{"n_layer": 13, "d_model": 384, "n_experts": 32, "experts_per_token": 2, "d_expert": 416, "d_shared_expert": 384, "activation": "gelu", "moe_layers": [0, 1, 2, 3, 4, 5, 6, 7, 8, 9, 10, 11, 12], "router_score": "softmax", "normalize_top_k": true, "routed_scale": 1.41, "balance_loss": 0.000375, "balance_bias": true, "router_z_loss": 0.001, "init_std_router": 0.0269, "lr_router": 0.00104, "vocab_size": 42095, "norm": "layernorm", "norm_eps": 1e-05, "tie_embeddings": false, "optimizer": "adamw", "lr": 0.000985, "beta1": 0.9, "beta2": 0.98, "batch_tokens": 262144, "seq_len": 768, "train_tokens": 2231000000, "steps": 8511, "dataset": "wikipedia_en"}
Below are experts of layer 6 (counted from 0) of a mixture-of-experts language model. Rows are named up (a neuron's input weights, with its number) and show model dimensions 192-287. Each number is 128 + 24 x the weight over its row's rms, rounded and kept within 0 to 255. Numbers have three digits each.
Before each expert's rows: a language model's description of what the expert responds to. This comes from a sample of Wikipedia text that the model never trained on.

# expert 19
What it handles: Capital letter or opening-quote pieces starting a word after line breaks, list dashes, parentheses or non-, such as - T, (X, "S.
up0:196119112137150148120042131136149113111110127090130129076178121127078075110154131104094139113097115122102092131140087086170134129149149114108092138124154130102135105117154153148116126098126131131140115100136136121104137101112142164149131160182117130126169140103153119160128090146040157139
up1:153123130094138117138141126097111116101133158111132109119156103113114149151128191103157108126137148194140121132098102178124133081144142140122111104108118109113111084137135124135118155150151141114137105171107135147079108127109150140127158112175128144119152137094091112111121089125070176131
up2:154095116118171088110166165137090144097140125097159150150128126099108087132130089143170153119137144128101128117125077114109115124150131118090133129085093134122119114143122133086166110142083123140131130106117145143133150134106130153085137131115126173112070112152155138153127141067124080134
up3:161097079179157108156123129130109169091150175094145166138128148120096117110133114140097124084148061118166137093116131086113092130150094167095106131120108159136103176132126112150105152127105131171088127166128149167112168088134120099148124081126126132106115133131153119124110127124091111151
up4:133151165123144143125121123116105111127099105127185151132132156079101098147147117152111134092093076134131097121110111086117176140125133125099138166115100159152131120154146097189161098090139151101086125149099095162156150105136142140080168098123107119129095105083167136112126118119112145100
up5:116094122126141174070080139181117114103143130119151152121120094112178104146131119142157115100124113112139167115114093165105128144127050115160123117178133104132132155084105128149122135161122142094165117148121114141137105128138109111166083138125093080147152117109162095174137112152136119127
up6:146147108132155164120088150140151157131118169133082156143107118121138098156115134146143132124128140110117132108123156132078093147108126166172089128152114137119119077112125152110157139098207129117120139144115159138175104088090171142116112145160163117130139104115128147136146119128175101126

# expert 24
What it handles: Units, magnitudes and punctuation inside numbers, such as million, km, %, °, coordinate marks ′, and hyphens in 220-metre or 25-37.
up0:151076134162149116148096161114110119117153137102142108126108099149077127106131150116144085097136161136159101149118124132087137098126124126131128096063095138098117153164074186133152098184126142124105112113152144157149089163120113118109109172176144124177114172107101114156107090082135162089
up1:169112140129160132114167128181155084153134150116156158089148092062108114119123165109125119123172111092156110136119120119123167118084133159140147139108089108130135103151146141084144114110165124152128168119106114066164115107100156143126125121123140168118153112130139134137153116105144114146
up2:141086112154141114101148125124110106167127096142127134146112172125113081156087169132149104134137129158155108101106097149167109088164197132176116149113131148109126056180131135132172101131133143150127152138114158125145101091159138112101132139084118115151125140129126135127101130098102099114
up3:163138110134103097126108144117095122086131159120172127164147135094086141119166146130113112146129110144123140089100109109124147128128176113155106114083136081121119182149127120101152112109140135127127117097117135153142116151129128128114104126141117110142137116121070105099094094120163136146
up4:116141095106118140138107154145140137143112141144142162146130139098113124165110125165155131105130125099151052169119122150092126097114107086171119151118084160151103122148148136163140112130103141135104130152120177163175141120162157087161151133107133139098098096137132111120183130074143124110
up5:152107110099123141128107127125160175138126130138120134098115125116108139147160144155090132103113138102112106088158104134146126107121190127168120131124099163090095121109092149151139100107125100168135145159136159110101110133132121132144088128126131125135126156142152075118150143134124189150
up6:125151185124146109129108165099125151107095127103107115119123130083116108142168097135111130124088137143118133114112148131151103149116177171089132143107101121140139102175104147155147086075129128148138116147118130123155127132136136161137122135095136163116165115140084115105135143154116139119

# expert 31
What it handles: Match outcome words and table cells in sports articles, such as defeated, lost, Cup, Win, touchdown, position codes like DF.
up0:096115150111139141065116125135151084175138179080090161136109138144102128122090107132135129140162099130106144101137163118151102117106134115135143167109131108104131108093146155144151137140151101189123091139163137145173127155116167147100121154137088137123143134092118105115114099108139094171
up1:112091116101119131143111117160147127149126081124096119123097155071112148164123156200143135123098178105153112115092175157115121109166137133091079128095142126110112130105099135159112111141075123081103132139099129133145133085097125076143133102092132113133122107108185103134124120160130099135
up2:128109116151131125135127122188100132174125120103134147117101130092148141162154099166134115108093117108153107109099108157108123109039125112113113088124090115137116113144096158128147131134101102104145100140117165147132074086157153094128094123150138133153075155117186143139107119122122158149
up3:168135068163089168115135115133154156143147147150162181184099150094139140167129139134149154157076081119157128135139116107132110112127101134119134127121129116128115123118126143111143121112109128089152090090118122144120126120104114098163101105123087130098083159144153100131124137138120103131
up4:149178136144169112072073133101163161124138127109127159112081136097101174132136139115112130150126103132166133096117125142079121130131147102100183151102171106109122128143082109111187136107123152150166118140144099092155156131133138102121131126124104094104131166119145147160160104122093145162
up5:141121097139150103087135169141149092115170091134109135152087156118126137134119156163146145104050127119174106136128122151144113125072116135143096129125121158135119107129121131139125112164094130137140144098164141160097146148111109094157107109152105062154118130086134144163136113092108123120
up6:184104076158166073123141142146098124133133115114128144113116148130140110118147153122114111177125145075110105115165112097126103162100124117121076090162122122131101128153118101146118157090117097105161118157134123127114113103099120135131165101102089154151138138093095122161151148114160128107

# expert 5
What it handles: Singular common nouns heading a noun phrase after "the", such as season, government, station, time, agreement, often followed by "of".
up0:139132126115140162103109123157130114102152080112108151183110137153153094164114148156163138091131139146144060136084122126112115115154133113112119129134137125171117109153098167092093132157144087135112089168128130148141148132144116109151112135177141113104134142053174138154120141107109131100
up1:126115116135102133100095155169129117138136130082116155117099146163125120148145103148102138150092138147077129108097140082119129143137149092144164140130146136114118086111123127153146121127098150142124134116144148126129101119142092114117134140157102167126101111167143120071132100128096144110
up2:097080126143176121114123143123148140155118155136078156133132144147124116152092173136144149143125128115109130104114145117102135097117141114126179138103106142104114141123148108097121128106098081158126123119108136167119138132151112123125117155129113143128128129118094146140165120102105123124
up3:159120127132127115125106111145140164141125168103158157126122150086108130135134159128185137144144079153156141111060072117129101100112107141147135147119104133152129092144110149151102150112162144134106142137104145189138148126101128150132130143135137127115097154108126122178119151114084134143
up4:171116142143161139115084121110168153142120092119134173141091137139090086180138155123151145132092122091168128178133064120094104147128093116139124151117120112124085146128154132112114115159081111141105137105103129194126135140109098168088089147125107134154138152129096142100143112151128110155
up5:165117133125152117125119120162133104144140135131130117112142107142117139135141159104124136102096086097071117143098109127127087145138131149141112111136100169105127117132107122156078140095153146141118127080144156104141109114125132109130107108114105092101134144117195125164137163106170132101
up6:130077110128128117102129174123143168134105136112143098127086149123124117125118145126139110152131123148097125111131118101094105203148114151105155150161118152127139145119146108131157121102119116130124107124105119121135113064103134131159123142105122123171150149141119110150151066143092138167

# expert 11
What it handles: Line breaks, closing parentheses, dashes and heading markers in bulleted lists, infoboxes and See also sections, e.g. "- Synonyms", "Government", "===".
up0:136132117142132146125150151129094118103157114122145105126127122148083081159148126140116117104110148110140084165133117127093123116133148182101146108124108189088110103122131163167126113154110135136132155132137092145115128140148101139140133125128123114110102124142136124127153093126100098107
up1:101120103129107112087137119141116114136140126105050103116115132134114139144145156129127132120148147124122115090121125064118129133094143140142161163085159142104133117133143141146140128118155114165159130130104128105122149135137131115117127092100100132121115115120126140124165161150124122159
up2:151138120151114108093134125127104138163096117119164173101166144124147102172119106143172110137106135124125119136124140137144128119096135085157113143101088132104120110112089142177148110120105103106112124080136212156101117138118114133164123098096132105124108131116142194104110148117173130100
up3:143118105148129119115159141097142120156162152117140144147137163138110119142163134117109106132106151108101098107120142132120162134113162094122127159122127076147123142124093134130085064103125079143148061120123136156161116153136095150103105077112091111105082066097089107143120140129141109109
up4:149094150113114092115119152123121176107127109083086117140156129114161130186117175161158153149133150137115125147151098067134146077120109128137126146144145144155111098135139131144103127118099160116162092133131138131117131124137119123165121133108129100124119145148163160136114136125085124124
up5:124131122152167143116120140131097125124106119151116202135147159083128093188102179121121124091067105113110075130126120138123115114110124139174148129130113120135096130114144150161142131105112103112132121138137161162161135183123145127135115136139105133114081173111105144135130124147123147113
up6:137154120158122110126118084135155110094123109146138124164155126132126127136152153117156133126150140142168132120139148156127120106136125098110087131084103131140137106095131126122111122139138099107139107088126121115120155139106106126104099146147148131121100121156092130119106125114119149123

# expert 7
What it handles: Inner and final word pieces of Latin species names, demonyms and rare words, such as -ensis, -ians, -ii, Teilhetois.
up0:134143124108091120083112105143095114142119121128081123120152115123103115112116127155173066084125104158123118133098162113119141123152122149114078117117163175133139136122116130129118132109105118114148132111126144129171140058091113106109097131120114119169116148126129097116137112119144122171
up1:116143131136108142107130093120102111141138153148086127132125119130113118135157157107093133088145120140092092122108139098148134057144114149160106167148139114125156125132177118185113129121103176152131152102152129156158131121074110147105130159131132139138125134110110077112107129097094132151
up2:152115126131113113114127120131124126133164135151122118119143169137127110090141125137140179137141119132133113094099112107155146131102147083193128104084136165120116152126117138144136095086095134105164172104129143132131109138135140147143124147191129124147151123101141145112173163159159075149
up3:129129078171143134088103154134135135138119142101095159116146142131160147131148166138119108144094097151133129126141126101108153134159133149168107143145088110116163121138169113133101120117129102166134171125122129126095126121112137157092135102129103173124154136115103117152123119081139106137
up4:139126076160123165127134128131122084161117115084133138110092149131133079203129133199129117132081089135079088140115094133111182148186114117144072133101120151132108101136129081145160088133099087150122152102108131148151152137101090105135109102097137171130132123105121081154137139098107144137
up5:151110120075134138119122160184154147074116144143083177133157135098133117114136130112133142159128127119129161125088098085124141152100138108181107172074156105133120064135137183137109143100141113121148155124131155103119131135148092135107143122158139122116098138115134132130158117116116111117
up6:102109188171123145133090149137100158123145098133133090126085164117155093168108116125110107123143132130115119126125113164130118136124159124109138120110128122141041105155151154140180094117147118161167102081144139156118145128097139132113075095118125130139135123079131117182183142089113125147

# expert 27
What it handles: Structural pieces of infoboxes, tables and citations, such as of, | separators, °N, - Born:, (age, Retrieved, and dashes between scores.
up0:129131114142137131124090098128111120141116111114124101139137105115137104111129101155141147127136115155094106118108111152133134142148126145146121162125140155105111094160174116127118105111156119136117060114143184144184105085129137124078131145146130147157159145107147095125137123137123157134
up1:137131111134128142141166122128142138162120119174124118142115121102131117163142145130133123060093111132163133137098107113170134133137135130152078124125115162147159139179123155130119120123138091159140149137166169123127149152151122129095131120145113152148112085153123154119124111145108112126
up2:140151114136081159157133102103125115144133155123122092114152134109142149151127123151142089117107122146133146119148082160114101140111139114121108142120102142070145098113154165146118145106160099135123114139130108150132092115146151112148162162143132134103145131123138089127130132129126134174
up3:134144133142146156120127089148132138130193122096088116124121109123133128138176127125124085165150166124092142127150119106109111120113133128118130104117125109097117075136118164129167102136155104129145131122087120116089147112089168140127094136110094135104068131040128120172145117124135125185
up4:131125112144114171124083167143071129099122115112133116142148149149132115129148100116112143148109159091174111112145096141120153139117144128122139177154088081078082094131141121106131080115157108156120120139109141096118099117157107090091151152118125107108132179129116139124103137105147180174
up5:124150138122141141139157157135144138103095132159155123081124125108082106167164125125119114101072109164142123135163146105132140140142154114160093165123095152126137104133139129146110114166110099129175153126105117121146102066135137120125107143177100100174088136097168107122135079123116127149
up6:146093063141105131142088124109116145114133100101094095143141158115167087129124150176135143045162089109116137126157098116150134101115121111171076124116145116131101106121111144124130115121143113112144141170135149111146136115148130169094078131138116152133127145141130144137112133104115117135

# expert 14
What it handles: Paragraph breaks after sentence ends, plus pronouns and plural people nouns like he, it, they, them, men, players.
up0:114102082163152199110127154147149147115134124108117139119136131149116139147149167121124065110089068141126150087147112139151143118145134128128128146148153166079145100118123129138127137128193132144127103087125194152150084136123099079127144144133102144138131131109179090112153133160144109128
up1:128149134118143112131136115159136174139091147128161127164141113098107146207145134157102137146157135121082165117109088112113113124116103140139165132132131151093129058120137149174141128100125121141139154147132112131087168152095160161088137116132105096145123130068152118161164137139135104149
up2:179098128152140126107135113093121127091103143136096155140109146116142126124127115127105093127142121136115130087119134104096152099124145129137154170154091110104112132199128117142119121111154134142088128156113129126110106105129105149119118141142129115131069140114156116198116158153118124139
up3:134130084130106136108140133159155145127148123118127149130095132123149104112131127133161128104163133128129082146118154117109151130133161146164131147132153114132103134109152144125147140074128107153163115167136162141173129183072126147117131107124126103104160139139143111155138144116139144151
up4:125089105116130163145126108090139116146169130130089118103136176143175088130155147166119146133117133127139125150101120113092146115144162113148142133133158129118149104129070124145089116132137120147115140147133118126152120113101118110119091137116090114127107117144081154146149131115139151126
up5:171128156111149150116131116135134177101110161155102141154120150110115098112111156105106137109139137075125135091117134161100125128157135134131118103138119095119126164099125151147107084124139096114114112154144143139119132118086108165135096123111108091125130126131079131124152131122165106142
up6:144089099133163133156091155116145167123107142130149159111115152097144120163140135113134142117168112139115103104148112112109142119133125106100136141137133112137113127094143136143114088166147110109132178092110116143103143126140141137149158135128079133139146150138133129182131114128124145177

# expert 6
What it handles: Common nouns and noun stems, often split, such as son, brother, sign, symptom, cast-e, gener-a, usually after the, his or 's.
up0:156090130109138133118111135145148160080165139104162103148127128129101093145122139162156109082128093172136102097121098122107073159167128151152163103139121125110159130141126130136123093110120110139140103139095157139162143153116126078098097153149094116141107145103095159118124107154095116138
up1:131133095150165134116120117154136134161167157152116124148102113157133137154110119146132141165130090137147146142101104117162131124124088138148168128108093159130086119124094158136116137076144075165168132143095139195135134146112136131113155131115127112175123128096133109185158112170097123103
up2:149124098191133118130134142146128101163170140101155159142144150105111077129108153139154133124129115123139097115125122139105136141151096067112115177119118134129092171164113166084133065113123139136118145140102176122178133121128125108093129125157115109201081115151182137090125080130139168096
up3:153106157122132114066113163116120144154099116098097110101123163109075118145149117112152072126129099102129113118133150181121109124103121121117144125090092118110110117107108164132162143107123124129133108135144113119145128122099116080138149117149151127118170144155137157128083130095151110114
up4:158112102119119128139086155109123186136136128110099129135152124118140100141133140131133129132105125147102114126155129116168156129114102125121162124138091125114167083159112152144107134162138109141140131091135149170123171084144154132128097107149117128172130126133149084136133155082136152155
up5:132120109112167099156141160142140146108110127128097176111162147140091142177143146112140117155096129126103128154177162108150111128095108127142129188173139110127086118128101136148155158131127144155126115148132115162125133125102115137124129161137097155117172136141151135144151142118121130106
up6:139128133143201134132110117139171156124140128106127151067134134098104124121132143155128121104088092119162123116095122135126097126138158113150129159123120110071124180133086132137145166149158139147141131075132158121129152120079144130105143113132120121135109157102156155134140148134095104157

# expert 18
What it handles: Words naming institutions, organisations and fields, such as University, Church, Museum, military, political science, Chemistry, Department of.
up0:125159113139158153115135186129149160134104109132126128139135140116098132163105095114124106110166146175137159092101120153099129147140137143098107125120170116121123138146121141143108076082110101144162122113132115118118065089060107090118124148149084137152134104102105107134121079136122130131
up1:119135170082118140094110110135101101137148119137153128107118136088150139147110171102138122147143142139133123140072112099080114148150131148122141121147084139135126158105104146155116136105148097136149097132122169120116160114124155091113119110131108141099116140098147097153131134124086135170
up2:158123142135153134122143183155106112146136112136138195096103076172135114140152164133134137153099172081106117132137128143138151140108125126127124094116082114113109147145077153110097120124144136127156122139145100118136109166135118158147144123119095092156089145134124104131127134095121185143
up3:109109149115148133115170137183140148129158109113177177125111117133099117118101101152118119092150118132157103164108113147082165142087150078139159111118147112134141133182098118125208098144094126131115131097130126156166080181106115122136086152087137124104072111131175110136166139159122151121
up4:138138100121141135079125131138165093131131118096084090112129072140118110189142124106145099147120131159083104097110125093156095135101140123098123102138155134110103097126138167138141130102132099158141135124141182124129120137110134106142086162161087127133136148118144113127158053064128133157
up5:085109113140115140122095139140123127150116102131106151134159085134111102141127132186114143130073145108140121151148137101084107147128151120174117134104112108107154148143122120188146121124133097158136163145102129121123082149141107141131117112126099167140110147086103109175117136102138169126
up6:153157141110143140079129130112156117154103130094135113073124120113148122136151149135144099144125144098130139118144145103104146143158128139122165106119118122099040133143125147128155107171113102162136111177152137111145107092082113142119122144156139113113094169131087132124139094100133131118

# expert 21
What it handles: Possessive 's, possessive pronouns and articles right after verbs or nouns, such as his, their, its, husband's, ing the, against the.
up0:145126114148149178137136096145152123101085146087122128117165120134142097153187144119069133150152114137108161123113113111079121125121122171134125093161150109090092124125149152134142153135150139134102111121107094141153097152106132102124143104133102092116126129133114107160142115139130147141
up1:131109116120108102129141116151129136136141125149115106111107110119105109172140165137128114150121109172121122107098128136114145135087134126148146168084132141145109099078128125143131116081139087106117149130116144181151122080132134120149118169141102089106140119160105124123129126144118092156
up2:129134106136118147100108123139159128160107103102138155065129127084143117142119114151150177139113143115092129133148168106143129149141140102143084157096162127115096102152106123107183104152153122123116158124160123075160091148097111108092062151161116086118155151138157094116131116124168160141
up3:119143109160132099122130110134103104103094095109139112162120126141105099163159156143188092081102124106158132138098121117126099131128073131136096097141081152175108128147133125167139141128175107102154149127113147179116187129137108145118116152118131117141150093140163109131154127082145091107
up4:150139143108130124115140090086130147168167072143083135171135136164108119149120173153137113141096155138091116156186111132109166115065107099138140094128111093138156128097143138127105055086122138157168136149109149160100161118141106133181130151118121135109139160155104140131119136131101105122
up5:141134075118139154105119142137119132200132118140108146134116136071138114154135140151139109137129171113134131099129104136124157115099122108124095125127127108109142086149113121137115144126163143131143120113131108105115142099167119147135142087142116139126150096147090107152114113119127118115
up6:121099066121126146108143199109119104112113101115124133094127114121152119120149121149131167141103152177136109099123139130100147135098136145112152129135154133172114132116141155152159095095152083133117099111092092115155127123118111133106151085136094152132136169142109146166140127112151159143

# expert 17
What it handles: First digit of years or table numbers (2 in 2007, 1 in 1991) and odd word-middle fragments like Ex|x|on, co|h|orts, " =".
up0:135118136088085150139152117137112107155151114092111096134086105093086129159139128132121114157107197125106095147155065092144122145117116167133106121136154143060082121156113167115145135068151133142168145131133156121115116105118081138075125149146097112141141120157120092115135083073146135189
up1:142116121124116175110120127117131119130144092132118105141094094122134132165112150125133105153120159116089125120153113145080108134086176107092176144129144108121126102102169157127126102135139128118169101141164127130116098113113142143107152122143120093118162130141130096116132089110131132133
up2:154125120116115140141111120119103150145132095102173107138094156106126102160146110136171111078095119165106091125116178108109147113109131136124127151137047097114128118136134116139109129102150109133189147092129135144138161121152087163146104125114124138158176121104153120118147143133121105128
up3:166119125154127141071088192120127177124113157084142112097130138140114125142135124125139118105135125129066132134147110151147150147116091123087130126121101146144125146168141128144137060099170129148146111069081146148128134107153158123150086179137141101103135096080087163138166121124119143161
up4:143138085158126093193116165165145186159183153129135159124092112114104135166104152124164118103122160147143137119099124138098112098155128110141166147156110146143151138138139145104114145140127130120131114129152117111128114109161118111148076124178111143104100135098108080112126119151146160129
up5:079130117110160129146090144095184092107171143149125126122104114137130135119108123146150112113129101144126103128126119077107163149159132143158111154113096127098135122146085116121056129098162080107125098112097154129137131128106131111100161126115101112144164125151187136146146162084150122128
up6:114095114117139145096080144135148118122102121099105141114126135126116124142132116111177122146153110203135126128177131138088109118135100139150127131099124131122104138145148128133147085122121100164132126125091141124151165155111113175134138098130122151149112108156136090107150120097087094132

# expert 28
What it handles: Pieces of personal surnames, often Slavic, Nordic or Asian, in sports lists and tables, such as Kjartansson, Ljubičić, Smith, Singh.
up0:155115146087109167137146128111123132095138112129148162114110140135133074138133120144152169147121105145109103150071148151141119074131124128108133145131126143107110152104117130141147127106152120128195137120123127128108096099159092092131159130150092145170130120135110119136118127137099101145
up1:159099107137177116076120127125123102104128107120138112102118136123163102163158097124107110107114119120129135146149153085104124147085162168150088120123157148091160025095087107134138175129158100127154134112144122119107156138142093153129144138118095104155124159124118134131091105105147127152
up2:174109094144115121121119085137114130116137114122158144130105109131130093153108112153107145138090151171122094102141120125114108115154118104147151083104167158121095113159104115142148134114130120075155142108126138128122103153164093115153129135098098115146121159093116099136119114164152115141
up3:138149157143094149103136124161118113103098126128121106143111130106108103181153177149169146135143146095132107120113155110116116116135163128140138139131126101124162149127117137149114121145103161149120143167100082156135144121102126139139144135111127146131142141139114182108134118078079111164
up4:179111122093142146134096146126142138125114182092102144130117147118086135123167152120169137140114141103104166108106129116153088113130135135122107176125101140122148135152115164121134147126105121154164106136126099115096124155128158108124149184145120154104163131153145132149160154134120139140
up5:131145132121133111145156130140101101093122160118147127093108088151137117156134142125159120108126152131108110130121111123108148114111151116094134140121084153130143100137124162110123143148139105118166114148167173139134170160132134138121152127143140132096181093124124112160212162152101154150
up6:132103095110118177121110117131155123144153099124097127111131113149153138104166165107158143130106147169096115072151134125134144141105110100067086113117142137120134095116132112155134107113161118142122123138115156154116105143163100107113134095137134083162099133146113133146125130129140105117

# expert 26
What it handles: Initial capital pieces of non-English names, often Vietnamese, Arabic, Thai or Slavic, such as H|uế, Abd, Al, ibn, Da|şoguz.
up0:123130117112130138085131135146143122098118121131119119164158124121099144163135137135151132146105121138136141133151107150130123126177124141140135148138074113131111111131134162113107139145106139129136134145155154147121132108095168115055133123100104141143102124081107091095179175108151120142
up1:146148107100128155130105120166141139137121150118104106131157135141108114141189137135151117139132083170114096150123122149137101122183080091128102134141090105129123142131108095182080153134142119126118108139123114131096107116150143106108135086136135154074137127139121082180111099130115081123
up2:104132133119142135055134110105155089089125125144156105127117147159117084146143095136187106136145126119142101159125130135078130134097127114131123155130177123108107142141152151160155130140105124134158108137104136143112128124062172117149164166122155121118115131132121102133146144143139160134
up3:134158137115108150108126059220146143112145127121121152102113117133116157144147151169143128121096110170108113121117075119169126128098117172148121147124100125134102091114128136199142143137149117135148114132141147181106145084138144119121127140134081103143112097081132114144112152166140125108
up4:100116102126127130135109113139157141137108139104126142140131158152128093120138112132147107122097134102102109084094134110141149134162157134089109116152123129105124104154130134129120089137137163145126127131138159138104123138127133165164128137095094138098112134118137116120128076097147123093
up5:144118060142120115119100088144144151103120137123112098120162169110148163121153120161127110166101123109121127098103086110114152076137138121163148160130135133127096095148077162111136110071163159153107136157102134150140096150125157164116096150162060119071128102095128153139112126124113148138
up6:134103134129138125097092127138133158146150170130158209085102123118125087139160173106111143153112089164127116122127109108138159115145135177139156102129161127165099090128123112152200116142118148109138159075135114144163084129150100126135114116152121154115140104162117139096107126151119085155

# expert 15
What it handles: Digits and counting words in technical and sports text, such as one, each, six, class 4000, Table 1.1, two compound engines.
up0:152126067137143124149093177135097164136148092118099100125127110090129149147135155172132145140156121145132128151090144104135125159123121116127145086123130136106105150134165104156161122082157116150163118142118154112110130122106149117146123066130167102169118154119148128144097106126088168145
up1:167091121132136164106141152144137162184138105104147151111134184112115129118132147118122123101147123086137114138115125134043123062109146156087112161143128158117148142101123181175143079144132124159142113171086126143149119129113144134081114153128134125076152125114107118162112068117134117115
up2:160166117158150130147129146138093112132140084148125104117122144119127111118105089112119116148096098165130130140149129132106157111115162143140131131123083178098158163132160115112100119123166070140131175096174112108186094158124145114112112122117135120135125106104148147140151128156114164127
up3:134142083144126082137137116150110128158135082097102178196145109116125111110127137128137128105143100120125107116117144113070155154092093134089151129112102144148105103140171140116141152120100123137145104191150104117166091135113123133142105124117144150090087118082137143151140126123100151117
up4:160149152095098140100097121158150110135127146172120096151132116104134122127100155103105138116122109144094058149112145145112160117090120145087122132170097105086139120150092100133200127134109111158158116113150127111144121097121076093137170118120098089097156143088148101067149105109103129177
up5:155130153134118139093104126132131123166098108119089106164120110121101114167117110132143133110110111136091138143111123059097154130113106112125102152126129172063128103135121139116131101133146172132146167106155136141135148127131112132166138109139118056090121146148146125152113120115124128109
up6:180145123125175106129121157097123139096141113106117167132140151065112156187139122136138119137062126127096120096144156140167141084102131130099115119120120130099165123131094132173095132113149125140121129089117120143103123135137107136139160142098118109130122130135130128162082108106168129163

# expert 13
What it handles: Main verbs and auxiliaries following a subject in biographical or descriptive prose, such as was a, has been, included, appeared.
up0:141125135167128174129145145125134186130124115118103221122136132105148116116157157147098118139136124150173114156125092091099171152122123140113113122102146144154117120108123145098074071132120139128127146133092115125120166157135111133152123108128106156130120146134088132163111119078109087110
up1:163133092167135164117149157129168175134099137116133109122143172152085125138150155175107121168151098120145115145146078119149118139143162134131134153127104144137139175089113163142165092095147132161208120109138123123133118157116107128126145136140095150152120154128129116107119116122155112107
up2:123101095127116135100126090101150130128132149139126132116167145153129080120187137145188091138175159144090120119092135100104142145119133139148128136134073130142117096150109132111138120111139119122173122128127114127137127101117137091176119132121123104109150123095120141136137138098160131162
up3:178100124106135098149148127134159147135150123133088124100128142167106117172120117104124143095126140169129146084141128133104122147120162128135166132092135093123114144115141123149083153130070094139175126111098100163146126078117165125129130126118153097110151122101139084148115142116137137145
up4:156107126145183094140099126109161096150189143114117146155133145121135105101146152116124140088154153132135137159113091125131105146125119155114118095127107147120088145109139135136124123119139150131135109158106133141152106150114140152090153125155110041118104158123143125137118081106147099123
up5:132115128143120149098153169118177192131119141118107070140133159128103079105120114163116130129115174152142128129135133152152151082158141071084107101124117135093095127130159135183124127102093122136163100128124093076093134081119170105155125146128146106124163126149137093134138123127077133149
up6:108128164146111132109101175116157191099186169115116185109097152106154165134143120104128118122116104111125132095156112146150121055105118140142109071145132081127170114118152131128169136152144119139126106132146132120151100106108161109168127155132124152138117100133123097172141098140117120204